Weights of a small mixture-of-experts language model, trained from scratch on English Wikipedia.
Size: 9 layers, width 320, vocabulary 32768, 51.2M parameters.
Experts: 8 experts in each of 9 layers, 2 picks a token, a sigmoid router.
Training: 644M tokens, 10144 steps.
Below are experts of layer 5 (counted from 0) of a mixture-of-experts language model. Rows are named router (the router's row for the expert), gate (a neuron's input weights, with its number), up (a neuron's input weights, with its number) and show model dimensions 200-239. Each number is 128 + 24 x the weight over its row's rms, rounded and kept within 0 to 255.
Before each expert's rows: "mostly gets" lists some tokens that are sent to it at least half of the time; "comes after" lists some tokens at least twice as common just before its tokens as in all text. This comes from a sample of Wikipedia text that the model never trained on. Tokens count by the router's weight.

# expert 7
mostly gets: " (", "–", "/", " ", "(", " $"
comes after: " |", "|", " (", ";", "==", " /"
router [101 109 162 156 153 132 117 123 113  99 157 107 110 147 151 158  80 155 145 120 131 117 104 164 139 123 138 146 115 119  96 134  92 133 147 147 152 152 113 155]
gate0 [105  98 113 115 101 101 119 192  90  79 159 140 177 166 126 130 142 105 134 160 127 138 126 132 139 129 116 127 102 147 124 109  87 131  65 152 105 153 113 113]
up0 [174 115 135  90 148 127 127 139 163 141  92 110 154 137 123 103 179 114 163 162 148 134 160 128 126 113 136 170 125 108 129 129 105 140 143 137 133 111 137 119]
gate1 [116 162 114 121 137 104 193 131 125  93 120 198 130 102 113 145 126 109 128 110 109 166 181 129 154 150 101 127 164  98 135 113 143 140 171 121 129  97 138 129]
up1 [111 145 156 142 140 109 134  99 140 114  97 157 157 173 130 139 127  89 169 119 125 107 155 132 137 135 129  97 126 119  79 136 154 160 149 141 130 182 130 113]
gate2 [ 89 111 144 118 135 154 118 134 125 127 122  72 172  85 166 134 127 120 181 191  99  70 123 121 117 196 126 122 126 148 151  89 127 129 165 143 136 130 177 140]
up2 [122 139 113 105 104 166  81 120 113 127 100 114 133 120  98 109 110 123 118 130 120  97 118  97 108 161 152 126 158 107 106 138 160 134 118 116 131 156 142  96]
gate3 [114 117 125 103 158 148 102 150 167 111 188 130 145 116 141 146 110 125 143 140 104 131 106  92 148 168 145 169 145 115  86 134 125 119 103 109 117 145 116  97]
up3 [142 110 157 147 150 145 142 139 161 138 106 113 110 126 149 135 118 160 120 126 155 124 134 130  99 146  93 102 137 101 107 140 122 137 120 150 148 112 108 114]
gate4 [150 123 143 150  79 133 121 101 153 125 152 200 162 106 120  82 141 136 150 134 138  95 132 149 104 144 132 119 153 102 154 148  97 115 128 126 123 110 142 130]
up4 [ 83  95 145 173 113 123 158 100 135 108 106  96 167 151 131 118 161  98  94 124 141  95 106 169 137 139 105 109 124 136 115 138 113 180 136 132 159 169 152 126]
gate5 [103 116 102 154 110 120 121 202 142 123 138 149 129 118 114 151 149 112 128 107 150 126 128 132 131 140 153 148  82 109 125  97 105 100  88 108 144  91  92 153]
up5 [133 161 185 121 110 147 135 139 125 195 139 141 125 125 151 123 101 111 120 128 142 109 140 120 143 146 131 124 127 123 123 156 133 108 110 146 122 165 166 118]
gate6 [184 143 100 144 159 122 100 143 114  94 126 138  92 188 109 104 114 159  71 119 118 110 142 148 145 120 142 130 130 134 150  81 142 120 103 147 153 136 104 132]
up6 [152 142 109 134 166 123 160 120 117 136 112 136  98 110  95 136 135 137 181 149  97 152 138 128 131  99 134  54 163 137 180 103 159 174 169 140 145 114 130 125]
gate7 [140 128 167 135 145 122 150 126 142 146 111 146 129 128 164 134 103 122 122 129 140 165  97 128 143 132 144 192 141 128 122 152 103 114 120 119 179  85 124 117]
up7 [104 124 152 128 135 132 166 153 116 192 154 114 112 148 127 160  94 126 109 104 166 134  73 129 140 170 125 124 120 135 145 125 138 133 126 156  97 173 111 124]
gate8 [101 138 122 141 116 126  99 107 133 117 140 138 171 124 136 110 137 135  94 157 133 106 115 132 170 116 151 135  97 118 153 105 129 124  87 114 108 101 114 157]
up8 [172 100  98 154 143 142 158 114 134 150 123 116  97 162  81 151 145  95 135  82 103 121  81 155  89 118 110 124 168 135 101  95 145 125 135 133 144 128 139 102]
gate9 [163 114 145  72  83 163 148 113 136 139 128 111 147 119 109 111  95 113 118 149 117  90 104  96 106 146 124 132 134 111 128  78 123 139  96 122 176 117 146 115]
up9 [172  94 150 126  73 149 136 134 133  95 156  88 162 125 136 128 119  91 137 125 106 121  92 128 106 117 127 158 168  97 122 129 111 171 120  89 127 164 101 153]
gate10 [146  80 138 130 170 120 127 146 163 155 127 142 126 120 115 151 133 108 144  95 109 113 154 158 123 123 155 121 166 116 147  91 135 110 122 119  99 148 142 151]
up10 [192 144 122 107 172 122 123 130 139  98 142 129 104  95  86 169 132 130 138  93 181 106 128 152 112 133 111  77  91 156 126  94 147 111 142 166 118 168 137 101]
gate11 [ 97 142 170 165 109 137 148 102 122 145 137 148 124 167 142 127 108 101 122 143 118 131 103 114 104 127 135 104  84 146  64 118 150  88 119 135 150 117  85 106]
up11 [158 105 140 129  93 115 168 120 136 125 106 142 115 135 103 151 119 142 141 131 174  95 140 104 142 120 144 153 136 141 108 140 132 125 157 175 100 155 163 100]
gate12 [ 92 134 113 131 121 115 124  99  91 109 163 139 148 112 114 123 150 145 140 144 111 144 133 147 141 117 156  72 124 129 137 122 132 158 130  94 161 108 138 151]
up12 [162 139  78 169 145 109 151 114 108 134 100 150 127 124  96 147 168 159 116 134 103 140 130 153 108 113 113  67 133 141 106 120 101 124 149 130 164 121 105 164]
gate13 [ 96 124 144 140 119 124 121 120 117 100 142 162 132 137 152 174 125 132 120 134 110 112 163 141 155 156 128 131 116 163 149 126 161 153 124 109 123 115 148  99]
up13 [160 164 118 140 153 133 170 109 123 164 157 137 138  97 127 117 106 138 164 103  94 110 140 137 141 112 124 129 121 152 111 134  63 118 124  58 127 142 134 123]
gate14 [131 110 146 156 138 135 104 119  94  93 123 145  97 128 145 140  47 165 102 102 154 102  96 131 139 134 153 121 106 117 136 128 146 149 143 182 128 151 104 141]
up14 [126 112 108 101  86 149 129 138 138 117  89 120 100 123 140 169 114 122 124 161  92 153  90 160 135 103 158 102 130 140 146 111 139 135 106 127  74 119 119 157]
gate15 [ 99 132 120 107  83 112 137 121  95 100 150 140 140 134 161 143 154 137  96 117 145 114  86 136 144 103 121 115 193 139 100 111 138  89 139  78 145 131 100 103]
up15 [127 106 152 145 140 123 119 130 114 131 151  85 176  86 107 121 136 119 103 141 134 175 141 117  87 169 111 127 112 138 103 118 137 106 124 124 135 146 113 132]
gate16 [179  85 120  72 165 116 104 102 122 112 121 126  95 184  78 136 143 137 114 171 136 126 108 145 140 144 135 143 136 114  96  83 133 127 156 121  92 147 162 116]
up16 [145 132 146 126 124 122 129  95 109 109 134 123 140 142 150 196 188 133 115 101 142 163 145  93 147  80  89 111  94  68 138 144 108  85 116 147 136 139 121  99]
gate17 [142 130 142 109 172 112 106 175 142 109 123 125 145 115 105 133 102 142 124 140 132 115  99  75  93 131 129 167 125 129 125 152 171 157 135 165 121 151  95 137]
up17 [ 90 113 141  81 113  94 122 112 132 167 131 166 119  97 137 129 145  98 132 144 124  99 111 170 119 142 153 130 180 130 147  91  79 137 113 137 101 139 139 102]
gate18 [127 138 123 171 121 105 116  72 111 151 123 101 155 107 122 142  94 129 142 184 122 140 122 115 105 114 139 119 161 115 104 163 141 136 106 117 166 189 133 115]
up18 [100 128 111 159 151 123 116 152 157  81 105 132 132 167 120 141 154 160 145 111 146 174 102 114 169 138 137  78  99 154 149 120 130  88 151 128 102 142 119 122]
gate19 [151 120 138 137  88 122 144  99 138 133 115 174 142 161 121 122  82 127 130 165 142 110 145 148 116 158 146 171 146 204 120  86 134  86 145  94 164 136 114 137]
up19 [119 166  96 127 148 152 131 125 157 127 110 156 136 107 113 116 136 114 121 159 177 159 130 136 110 133 129 128  84 125  90 143 120  99 166  77 134 156 130 121]
gate20 [127 141 114  73 127 114 145 105 129 117 132 140 128 119 150 128 111 180 140 102 108 133 140 141 135 143 132 159  86 107 148 149 161 116 131 119 125 110 117 137]
up20 [107 146 122 123 182 183 169 138 132 129 130 156 148 117 148 123 139 153 131 133 117 156 148 110 156 188 135 131  90 152 148 132 152 118 109 103 166 121 153 128]
gate21 [155 132 113 117 166 115 170 117 127 161 128 127 105 116 167 142  97 144 132 129 106 147 136 113 168 112 144 161 105 129 169 127 129 157 158 132 103 133 123 123]
up21 [163 115 126 140  99 142 116 167 141 142 137 103 108 118 110 108 132 136 149 140  92 131  95 137 118 187  99 118 136 129 116 102  97  93 155 115 142 147 126 117]
gate22 [114 110 146  92 122  91 129 114 154 126 161 149  99 133 147  84 156 112  97 139 151 138 146  83 141 139 136 136 103 124 154 114 169 128 165 158 158  82 114 119]
up22 [129 164 145 139 139  96 115 112  81 128 148 106 111  92 132 134 145 128 111 144  96 143 146 159 138 143 144 154 116 131 117  92 109 134 113 148 138 130 144 152]
gate23 [146 128 103 123 124  55 116 119 145  80 137 131 135 127 135 164 123 115 129 161  70 129 100 127 123 128 199  93 100  95 105  97 148 164 148 123 114 103  97 140]
up23 [128 140 109 110 151 112 103 100 136  97 152 118 161 140 138 153 114 117 125 144  78 146 120 110 146  88 139  91 164 149 128 144 181 162  96 150 136 134 166  54]
gate24 [129 128  91 136 135 141 131 141 148 150 133 129 133 102 132 111 126 109 105 130 160  68 145  96 103 163 150  96 114 133 145 135 127 108 152 121 124 154 106  85]
up24 [138 119 108 113 136 141 165 109 167 107 191 145  95 158 118 142 134  97 138 116 139 124  99  93 112 113 103 114  80 128  94 112  85 127 103 143 141 136 117 121]
gate25 [104 136 153 118 120 118 167 165 125 131 110 132 119  98 145 126  96 110  99 148 121 140 114 117 110 127 141 166  95 113 136 155 152 141  89 148 128 131 122 123]
up25 [148 154  93 113 109 136 181 162  93  90 120 130 129 120 151 150 102 146 126 113 125 143 189 171 133 103 143 130 156 108 107 116 184 117  89  87 142 178  53 130]
gate26 [167 133 126 104 144 115  97 133 141 145 150 149 132 132 150 132 101 150 109 124 143 148 128 160 101 128 125 123 141 118  79 152 104 112 130 122 122 151  97 125]
up26 [141 123  93 113 105 121 129 133 153 149 113 100 134 116 110 130 154 157 139 164 159 178 135 149  71 135 153 117 150 113 142 110 116  83 134 121 119 144 141 125]

# expert 5
mostly gets: "\n", " |", "|", "==", " \"", "==="
comes after: "\n", " ", ")", " 0", " =", "=="
router [ 99 156 116 136 120 148 139 151 114 106 182 117 114 148 111 132 115 142 112 145 120 133 140 120 123  92 113 147 160 127  93 130 105 130 128 136 133 145 136 103]
gate0 [179 119 123  95 103 129 112 144  98 134 111 124 159 122 119 136 136 124 161 118 108 109 124 152 111 117 171 113 118 129 145  90 111 142 108 148 112 118 154 110]
up0 [103  96 127 169 125 107 108  87 133 121 106 138 189 146 127  95 122 131 122 129 127 142 125 124 139 143 132 165 121 143 123 125 157 139 132 108 117 140 124 116]
gate1 [113 139 119 155 129 124 140 113  95 146 161 151 152 172 147 111 143 125 112 162 107 146 109 147 151 139  96 136 114 120 160 119 142 158 132 115  97 154 147 107]
up1 [205 114 155 170 133 129 137 142 113 125 125 195  87 144 119 131 138 154  87 124 110 158 107  81 129 137 130 132 126 139 106 130 134 144 147 120 143 108 102 137]
gate2 [131 123 106  53 104 111 111 137 125  97 114  99 120 138 156 134  91 117 107 118 114 130 140  79 144 126 189 119 106  62 113 114  85 129 151 117  88  91 150  68]
up2 [122 111 103 182 138 147 154 140 102 103  96 117 138 139 128 160 133 120  87 114 137 204 183 132 140 139 119  86 118 149 157 143 117  84 121 166 119 119 150 139]
gate3 [168 126 147 102 115 133 113 127 129 140 172 113 153 153 120  88 113  82 126 113 123 176 104 130 143 151  94 126 160 131 142 117  95 116 156 120 164 119 155 158]
up3 [108 128 110 148 117 130 104 105 122 145 121 111 144 138 108  97  94 156 140 127 117 126 144 101 176 147 120 159 108 107  63 117 116 123 126 100 122 107 114 170]
gate4 [128  71 171 129 134  56 136 139 128 146 135 131 179 155 144 100 161 154 151 137 142 164 143 115 142 128 146 122 137 137 137 121 136 171 141 116 132 109 169 157]
up4 [151 160 117 133 113 158 137 103 127 126 121 135 106 104 141 158 140  80 122 141 127 111  98 116 114 110  78 128 151 103 154 126 103 113  90 168  96 157 146  78]
gate5 [164 128 110 170 109 114 114 138 154 130 148  90 141 144 162 114  89 158 121 120  98 124 178 123 163 123 104 140 147 131 141  91 119  94 104 144  97 149  91 117]
up5 [151 112 104 140 106 120  86 139 184 155 144 168  79 117 117  97 147 100 133 144 134 118 125 102 127  97 140 120 127 116 116 151 144  74 147 106 131 153 139 147]
gate6 [127 147 115 157 109 113 144 125 135 184 162 150 134 127  89  65 100  69 138 206 113  97 122 134 112 106 145 135 144 131 113 123 143 175 114 116 142 134 147 119]
up6 [ 99 157 107 117 146 139 125 151 161 113 142 129  95 135 139  86 122  98  99 120 103 106 142 158 114 117 131 136 144  65 140  78  97  98 122 108 159 133 140 121]
gate7 [117 120 178 152  99 153 111 125 180  67 151  89  87 132  98 122  83 140 106 141  96 115 121 131  80 166 195 130 153 148 170 173 129 143 120  91 144 156 158  90]
up7 [130 102 143 101  96 109 137  95 116 134 105  66 127 103 165 144 146 126 127 114 104 124 142 131 161 104 108 162  89  99  97  92 178 120 160  94  99 148 100 130]
gate8 [140 134 149 130 113 125 161 143 167 125 126 125 152 103 147  75 141 157 102 120 139 115 135 139 100  71 129  57 133 152 118 134 107 102 144 133 133  87 123 119]
up8 [ 99 101  97 119 188 148 124 136 108 147 117 125 103 123 140 155 107  93 151 143 116 116 147 134 138 114 142 117  82 122 141 129  91 129 134 128 167 109 129 101]
gate9 [155 107 126 148 144  99 111 150 131 140 150 158 149 130 132 169 122 123  98 177 144 109 128 148 126 168 116 131 111 120 128 107 161 117 139 150  95  77 142 129]
up9 [126 110 134 183 136 130 146 156 152  92 127 103 134 107 114 159 112  94 158 113 138 133 146 123 110 132 116 117 138 132 126  93  80 215 100 144 161  91 119 171]
gate10 [135  91 119 126 156 173 152 109 134 107 119 123 140 112 153 105  76 166  81 134 130 134 151 118 128 168 103 118 116 155 134 165  90 118 148 126 148 137 160  90]
up10 [ 98 124 117  91 132 140 129 183 130 129 158 113 163  96 147 161 130 125  92 113 116 105 140 133 172 117 101 135 154 104 152 138 129 116 154 156 141 127 123 187]
gate11 [135 141 138 171 137 131 118 119 128 160 171 111 122 140 108  83 159 111 164 146 177 134  92 140 135 127 143 126 156 122 103 103 157  94 173 137 142  92 154 133]
up11 [140 144  91 117 154 130 127 130 119 121 125 133 130 109 156 147 136 104 141 111  95 137 156 153 136 118  79 132 132 140 152 141 134 158 108 121 125 151 161 116]
gate12 [116 103 121 121 174  88 101 151 143 141 126 158 102 129 106 118  97  97 108 127 143 129 133  85 129 161 157 129 116 152 173 129 129 157 144 138 117  93 143 180]
up12 [113  93 120 113 149  93 150 133 114 115 161 131 117  94 110 147 136 118 101 130 148 115 130  98  83 135 150 116 100 205 132 124 137 159 133 122  95 129 114  98]
gate13 [ 88 144 134 165 130 122 120 112 148 122 152 147 104 142 123 150 126 152 124 144 117 131 115 109 159 109 163 144 107 127 141  95 182 121 140 139  91  98 102 148]
up13 [143 124 147 103 107 153 102  85 144 123 140 119 142 130 134 134 157 113 155  92 120 112 156 117  81 122 145 131 117 158  71 136 102 160 145 122 120 193 112  93]
gate14 [147 110 119 118 120 125 119 169  93  84 135 119 184 133 137 110  97 158 114 104 145 108 115 149 106 120 161 164 106 124 146 159 123 142 128 171 121  93 156 138]
up14 [117 163  86 119 133 128 102 122 111 166 100 163 102 117 105 141 132  95 147 118 114 136 107  94 197 104 111  85 163  87  88 116 140 138 115  89 123 119 152 110]
gate15 [122 148 163 156 149 145 117 107 105 127 126 121 149 146 165  98 135 135 105 109 163 161 134 140 131 145 130 133  97 113 108 114 127 133 133 143 150 137  88 145]
up15 [155 126 102 121  56 109 123 105 105 116 153  99 144 122 117 115 161  89 147 123 140 117 120 142 123  98  98 126 165  86  80 104 116 158 136 173 116 160 130 102]
gate16 [ 99 124 118  94  94 155 141 120 169 128 144 142 173 114 130 128 135 160 146 122 126 157 147 112 125 109 169 132  96 133 156 136 171 114 122 134 118  91 128 105]
up16 [147 112 122 139 142 123 147 106 128  82  98 106 157 180 124 163 120 143  68 138 141  97 176 190 118 149  93 137 148 161  90 118 134 111 124  93 124 173 164 113]
gate17 [120 100  91 113 116 153 113 133 127 160 176 127 142 137 140 117 107 172 128 124 123 145 123 159 157 150 124 128 108  86 123 113 147 121 167 106  64 174 115 131]
up17 [102 124 140 146 121 119 151 150 129 164 122 147 152 115 121 124 184 111  81 140 153  97 123 153 100 118  79 132 141 124 164 134 191 121 158 125 146 128 139  93]
gate18 [140 141 102 118 159  98 156 149 104 125  99 158 142 127 154 130 179 148 129 139 127 141  72 111 130 103 124  58  80  88 137 109 119 134  99 146 100  86 111 124]
up18 [172 116 130 113  82  95  92 122 139 152 117 112 129 125  93 144 108 100 127 129  94 126 160 161 161 129 122 134  95 111 117 147 121 114 103 144 132 148 160 139]
gate19 [103 133 141 115 164  83 107 148 119 117 109 140 113 154  85 135  96 127 154 153  95 147 117  77 160 187  66 204 112 139 139 119 130 116 138 116 128 160 145 111]
up19 [160  80  88 150 109 138 138 137 141 115 148  89 124 108 130 143 141 136 119 118 187 129 141 133 112 115 141  97 116 131 105 109 127 179 152 137 194 100 145 146]
gate20 [113 183 127  87 126 114 151 137  71 146 107 140 117 137 170 118 126 127 145 151  94 123 128 115 149 119 144 115 103 146 154 113 185 158 113 165 141 100 123 122]
up20 [ 78 132 102 110 166 135 101 100 127 168 169 144 144 138 134 119 111 108  85 146 106 107 137 127 133 118 138 135 117 136 139 100 162 137  89 166 110  86  80 114]
gate21 [ 99 139 148 138 110 109 108 103 151 123 146 118 101  95 127 124 119 136  88 133  92 122 150 140 103 141 129 129  99 146  76 105  89 137 133 169 108 101 148 119]
up21 [ 83 173 114 113 142 167 102 121 132 154 142 104 100 147 112 126 115 133 131 146  67 158 140 117 126 120 108 154  83 143 100  84 114 140 140 166 128 110 121  92]
gate22 [132 101 135 122 169 120 136 172 136  91 159 134  97 110 115 136 104 115 123 141 112 154 141 108 113 129 104 125 114 150 108 106 147 118 115 153  98 147 140 118]
up22 [119 110 131 141 136 144  88 141 167  94 124 102 128 181 147 129 111 155 104 123 117  89 157 101  93 143 108 132 120 125 134 140 139 118 135 137 113 156 100 134]
gate23 [176 137 131 131  90 111 120 132 152 120  98 189 131 108 149 121 142 105 141 176 109 120 102  95 131  79 166 107 170 108 140 162 102 151  98 121 129 120 119 110]
up23 [152 141 142 143  89 134 122 153  96 112 157 156 132  85 131 154 169 153 129 117 150 146 122 128  99 139 100 110  62 157  69 120 123 159 148 138 150 130 144 124]
gate24 [103 116  80  97 109 178 139 134 150 110 111 128 147 108  77 130  85 121 107 139 104 133 142 130 138  96 178 133  79 136 152 141 112 135 163  87  88 120 111 123]
up24 [110 121 168 147 183 126 113 155 121 145 124 131 100  82 168  98 146 144 167 143 102 138 138 138  83 144 111 141 120 158 131 100 179 107 115 150 163 158  98 152]
gate25 [139 152 133 134 146 105 107 125  99 110 123 204 138 147 156 129 160 157 178 159 136 109 186 120 143 139 146 136 124 141 183 161 121 119 153 158  90 104 110 115]
up25 [104 129 120 128  76 131 110 168 121 160 159 123 123 101 141 116  97 144  89 112 121 113 114 105 139 106 154 171 132 134 143 133 112 176 119 123 185 137 118 160]
gate26 [144  97 158 137 100 105 141 190 132 148 152 101 127 142 133 102 105 126  89 175 129 122 105 113  77 121 130 132 122 103 145  96 112 160 137 112 116 142 103 146]
up26 [163 134 125 140 120 156  92 102 104  71 109 116 136 100 102 127 135 137 126  89  90 122 104 117 135 147 108 103 147 149  89 148 112 167 129 139 152 100 135 143]

# expert 6
mostly gets: " album", " life", " series", " career", " name", " city"
comes after: " the", "-", " a", "'s", " his", " an"
router [116 115 162  85 127 144 117 156 109 175 132 140  57 129 138 103 144 114 120 136 159 113 151 175 124 114 126 138 135 132 139 114 121 128 153 126 129 158 126 139]
gate0 [149 115 139 147 120 118 144 122 119 134 106 142 114 168 112  85 156 142 130 147 119 118 117 142 151 148 105 139 146 153 157 122 105 121 135 140 157 138 145 139]
up0 [147 109 117 179 189 113  78 144 140  81 118 137 126  98 136 108 135 158 152  95 131 101 138 134 171  80 150 107 127  93 154 139 126 133 146 127 152 130 137 151]
gate1 [ 77 167 113 144 110  63  78 133 126 148 139 142  72 148 147 176 135 119 149 117 136 137 131 118 112 108 121  81 116 108 130 125 126 135 101 108  84 126 156 140]
up1 [152 161 116 124 119 167 185  94 125 137  99 104 202  91 132 139 168 115 157 121 119 142 108  99 107 107  90 110 121 147 115 165  81 122 168 122 157 128  89 183]
gate2 [108 147  89 110 117  83 130  95 106 125 152 163 119 172 166  98 176 104 116 176 131 140 130 125 101 122 114  91 192  98  99 134 179  67 117 117  96 137 148 148]
up2 [ 94 163 116 164 126  73 123 146  86 162 104 108 140 150 107 124  89  99 157 132  94 127  62  76 125 130 132 124 135 104 125 141 110 135 133 148 120 114 152 150]
gate3 [115  64 114 110 125 134 119 119 119 148 131  99 103  99 184 145 118 106  72  58 120 123 114 148  92 136 124  88 114 137  96 141 161 134 138 168 123 132 100 120]
up3 [112 129  81 114 131 103 151 101 186 153 126 133 102  74 138 123 133 182  89 102  84 145 179 201 121  98 132 148 113 163 120 128 139 102 125 114 115 166 143 112]
gate4 [166 137 119 120 128 167 136  66 153  71 132 120 116 174 115 140  88 142 151 167 146 123 140 105 117 150 153  95 104 136  96 124 180 118 131 140 137 190 145 100]
up4 [177 122 125 111 149 183 127 164 133  83 146 158 185 125 138 102 117 159 146  98 123 114 156 109 126  99 151 150 113 141 143 138 137 186 125 101 132 140 130 113]
gate5 [121 137 120 141 121 131  88 116  83 145 136 106 149  94 101 127 142 110 117 139 146 137 125 139 199 123 160 129 154 102 160  98 103 153 118 166 165 103 126 150]
up5 [ 89 117 115 117 138 128 148 174 109 150 162 144 146  95  78  91 140 147 120 116 124 157 108  96 132 154 117  59 157 116 101 123 143 117 133 136 103 133 118 121]
gate6 [148 111 148 173 143  88 132 149 136 116 120 134 134 166  78 143 117 108 117 159 146 102  88 116 107 138 117 159  96 116 161 137  96 153 143 124 151 116 118 137]
up6 [135 146 132 122 115 117 105 128 140 143 121  92 136 138 161 117 166 146 132 152 162  95 104 167 104 137 130 143 121 146 114 138 107 130 113 125 137 154 130 116]
gate7 [132 156  83 135 150 109 155 112 179 131 158 167 122 136 133 183 144 119  94  85 135  99 156 115 137 116 133 132 118 151 100 119 103 142 168  89 110 126 132  97]
up7 [124 118 154 141 145 101 125 128 160 115 119 146 121 170 140 146 128 109 122 123 164 159 130 108 163 123 122 140 119  97 141 134 134 135 114 147 111 133 127 106]
gate8 [114 126 123 137 110 137  71 125 140 148 162 191 117 143 139  94 110 141 177 119 157 123 131 138 162 125 120  97 156 127  84  88 145  83  89  95 121 158 116 118]
up8 [119 131  92 154 149 161  99 162 135 146 120 139 178 104  89 149 102 130 150 121 110 149 122 118 162 137 130 150 130  95 139  94 107 119  92 107  93 120 122 109]
gate9 [ 79 132 130 153 138 104 123 130 167 125 119 152 123 158 131 111  84 159 134 104 126 115 122 149 130 145  93 159 140 133 168 125 140 140 141 101 104 129 155 139]
up9 [110 122 124 115 123 126 140 135 104 112 142 163 178 103 113 159  90 135 135 105  92 125 104 109 134  96  91 136 142 135 140  71 120 129 125 132 153 124 144 187]
gate10 [113 125  86 142 130 115 113 177 113 106 124 109 127 109 117 153 139 129 122  98 181 184 136 151 100 137  69 123 150 135 178 145  91 129  69 144 142  95 128 121]
up10 [110  86  89 106 122  78 136 159  99 126  83 108 130 153 127 141 111 109 154 153 160 132 132 131 102 116 123 136 117 107 118 122 152 128  89 149 106 130 122 109]
gate11 [113 132 144 129 135 196 126 116 113 152 134 125 111 157 114 145 138 149 164 178 118 118  83 115 149 116  93 106 119 100 144 138 154 130 138 109 177 140 123 122]
up11 [126 133 102 140 110 130 119 158  90  73 132 118 154  97 154 114 113 124 159 125 148 161 122 125 127 111 111 140 130 131 105 114 144  91 149  95 160 136 136  92]
gate12 [137 120 127 103 134  86 148 111 139 112 140 160  86 112 118 132 126  87 140 189 105 144 115 155  62 124 140 112 127 138 116 127 102 160  99  98 175 126 107 107]
up12 [ 80 159 114 156  94 139  95 133 144 184 146 119 139 123 128 167 111 121 104 125 139 135 111 161 156  84 153 123 158 166 155 130 123 121 107 158 115 141 116 138]
gate13 [139 108 127 120 119 127 126 130 135 150 131 157 162 112 112 144 113 171 122 162 142 186 124 115 131 179 111 129 103  98 144 156 153 101 153 127 150 111 119 132]
up13 [130 107 128 139 118 135 103 112 121 140 144  87 155 121 100 125 151 156 100 138 176 109 144 116  78 106 136 179 115 135 120  99 142 110  85 108 122 137 172 156]
gate14 [122 119 149 122 140 103 139 109 120 149 131 131 122 104 106 136 145 120 116 150 142 130 118  99 134 110 176 113 131 173  75 117 140  83 171 103 157 114 105 105]
up14 [128 178 127  95 153 121  65 121 144 128 150 118 125  83 185 124 151 113 131 133 110 120 115 150 108 152 122 168 124 135 116 125 129 136 132 143 107 128 107 155]
gate15 [151 112 122 157 148  59 154  98 136 119 156 152 140 117 141 142 134 107 132  98 108 116 122 175 104 163 120  96  96 120 152 125 116 151 126 141 113 130  78 124]
up15 [121 128 164  59 130 105 123 121 145 124 130 139 113 140 164 115 126 120 120 130 170 146 137 132 131 166 159  98 142  97 132 157 119 137 179 129 119 157 128 178]
gate16 [107 131  60 145 154 125 159 142 143 166 159 136 158 110 136 114  97 130 102  98 149 122  93 141 111 151 130 155 184 141 137 134 103 120 119 128 131 127 152 123]
up16 [135 102 126 138 151 108 109 162 171 120 176 140 147 165 141 113  81 134 123 120 129 132 121 161 107 131 153 111 170 127  72 132  98  80  85 120 113 166 128 116]
gate17 [ 91 122 109 154 125 149 129 109  88 146  82 129 135 133 169 116 124  97 118 106 128 118 117 133 126 137 104 104 150  85 122 173 137 117 146 157 103 137 114 177]
up17 [126 115  89 110 130 116  56 131  84 128  86 148 117 166 146  90  94 136  97 114  98 108 116 132 167 151 114 113 153  83 112 137  80 111 130 148  98  93 108 148]
gate18 [ 93 128 136 131 100 108 116 122  87 158 128 140  83 168 120 132 140 117  99 163 133  94 142  94 147 100 124 151 122 146 113 135  96 130 112 131 151  83  97 143]
up18 [147 113 145 103 116 105 119 115 139  92 127 124 151 150 135  90 149 110 132 161 106  98 106 124 125 144 125 151 150  90 118 114 131 107 100 129  88 115 152 142]
gate19 [161 114 109 139 123  93 114  97 107 130  94 109 101  99 161 105 135 124 115 134 122  85 114 111 103 136 108  95 164 148 109 157 143 123 143 106 189 120 142 131]
up19 [126  98 127 136 149 101 134 121 149  91 151  85  91 126 150 142 104 111  93  91 125 132  97 111 164 108 130  82 131 114 125 114 162 128 101 113 134 125 104 107]
gate20 [101 115 158 116 133 121 129 128 136 152 121 107 156  88  93 136 162 151 145 147 128 141  75 102 105 117 158 154 134 108 132 115 129 139 116 108 136 153 152  84]
up20 [ 90 138 128 140 140 140 118 110 127 123 127 130 160 105 181 132 157 130 155 159 119  90 161 131 136 127 143 107 115 148 139 106 172 135 152  87  96 165 157 120]
gate21 [151 105 142 171 142 134 171 152  99 110 123 153 136 126 117 180  97  84 119 129 144 101 183 112 160 175 115  93 102 173 120 109 166 151 133 138 139 138 109 124]
up21 [144  84  97 141 136 126 182 123 124 173  75 124 150 147 152 134 126 114 142 141 107 107 112 114  80 144 138 132 102 112 124 113 116 102  98 129 161 123 142 148]
gate22 [ 94 144 134  78 134 127 152 163 145  96 107 132 141 141  95 157 110 174 130 149 168  99 124 142 122 123 123 130 129 139 127 151 101 148 108 133 118 156 128 152]
up22 [125 152 162 129 136 140 180 107 106  69 115 140 149 137 120 149 100 146 101  93 154 150 128 125 140  96 134 151 116 127  80 125 170 101 107 154 130 104 129 180]
gate23 [145 133 115 124 111 104 127 119 122 123 119 187 209 154 106 139 110 152  98 117 136 168 129 121 135 110 122  93 132  94 138 136 140 103 138 139 119  94  80 130]
up23 [134 121 117 140  98 147  94 138 162 117 118  93 128 118  93 142 125 118 120 140 120 135 128 154 120 112 120 157 153 118 142 140  88 143 145 139  94  86 162 148]
gate24 [197 105  92 126 107 142 145 138 151 136 140 140 159 105 128 158 123  92 160 143 121 110 155 105  81 119 168 135 140 145 141 154  97 129 163 153  93 146 119 122]
up24 [109 102 130 184 116 171  84 103 104 128 134 130 143 114 151 131 129 124 117 114 138 161 109  96 131 111 150 119  96 104 167 156 140 122 109  67 109 107 117 171]
gate25 [129 132 136 162 110 136 138 119 122  75 150 114 130  96 124 106 140 131  95 152 142 151 113 155  92 127 138 108 129 159 114 142 122 149 121  94 141 124 105 124]
up25 [127 116  99 150 135 167 140 123 150 142 164 104 125  98 105 140 101 140 127 135 163 142 135 116 158 172 110  97 177 120 103 160 144  80 138 113 125 112 133 133]
gate26 [166 133 132 118 112 104 101 174 130 103 127 127 119 122  86 122 127 162  88 157 125 162 154 174 117 120  90 114 129 167 121 135  93  99 137 132 136 108 130 133]
up26 [107 107 123 127 140 116 106  98  97 121 141 107 126 133 134 143  82 136 133 111 155 117 119 147 128 134 103 101 106  94  86 190  93 117 178 129 110 145 132 102]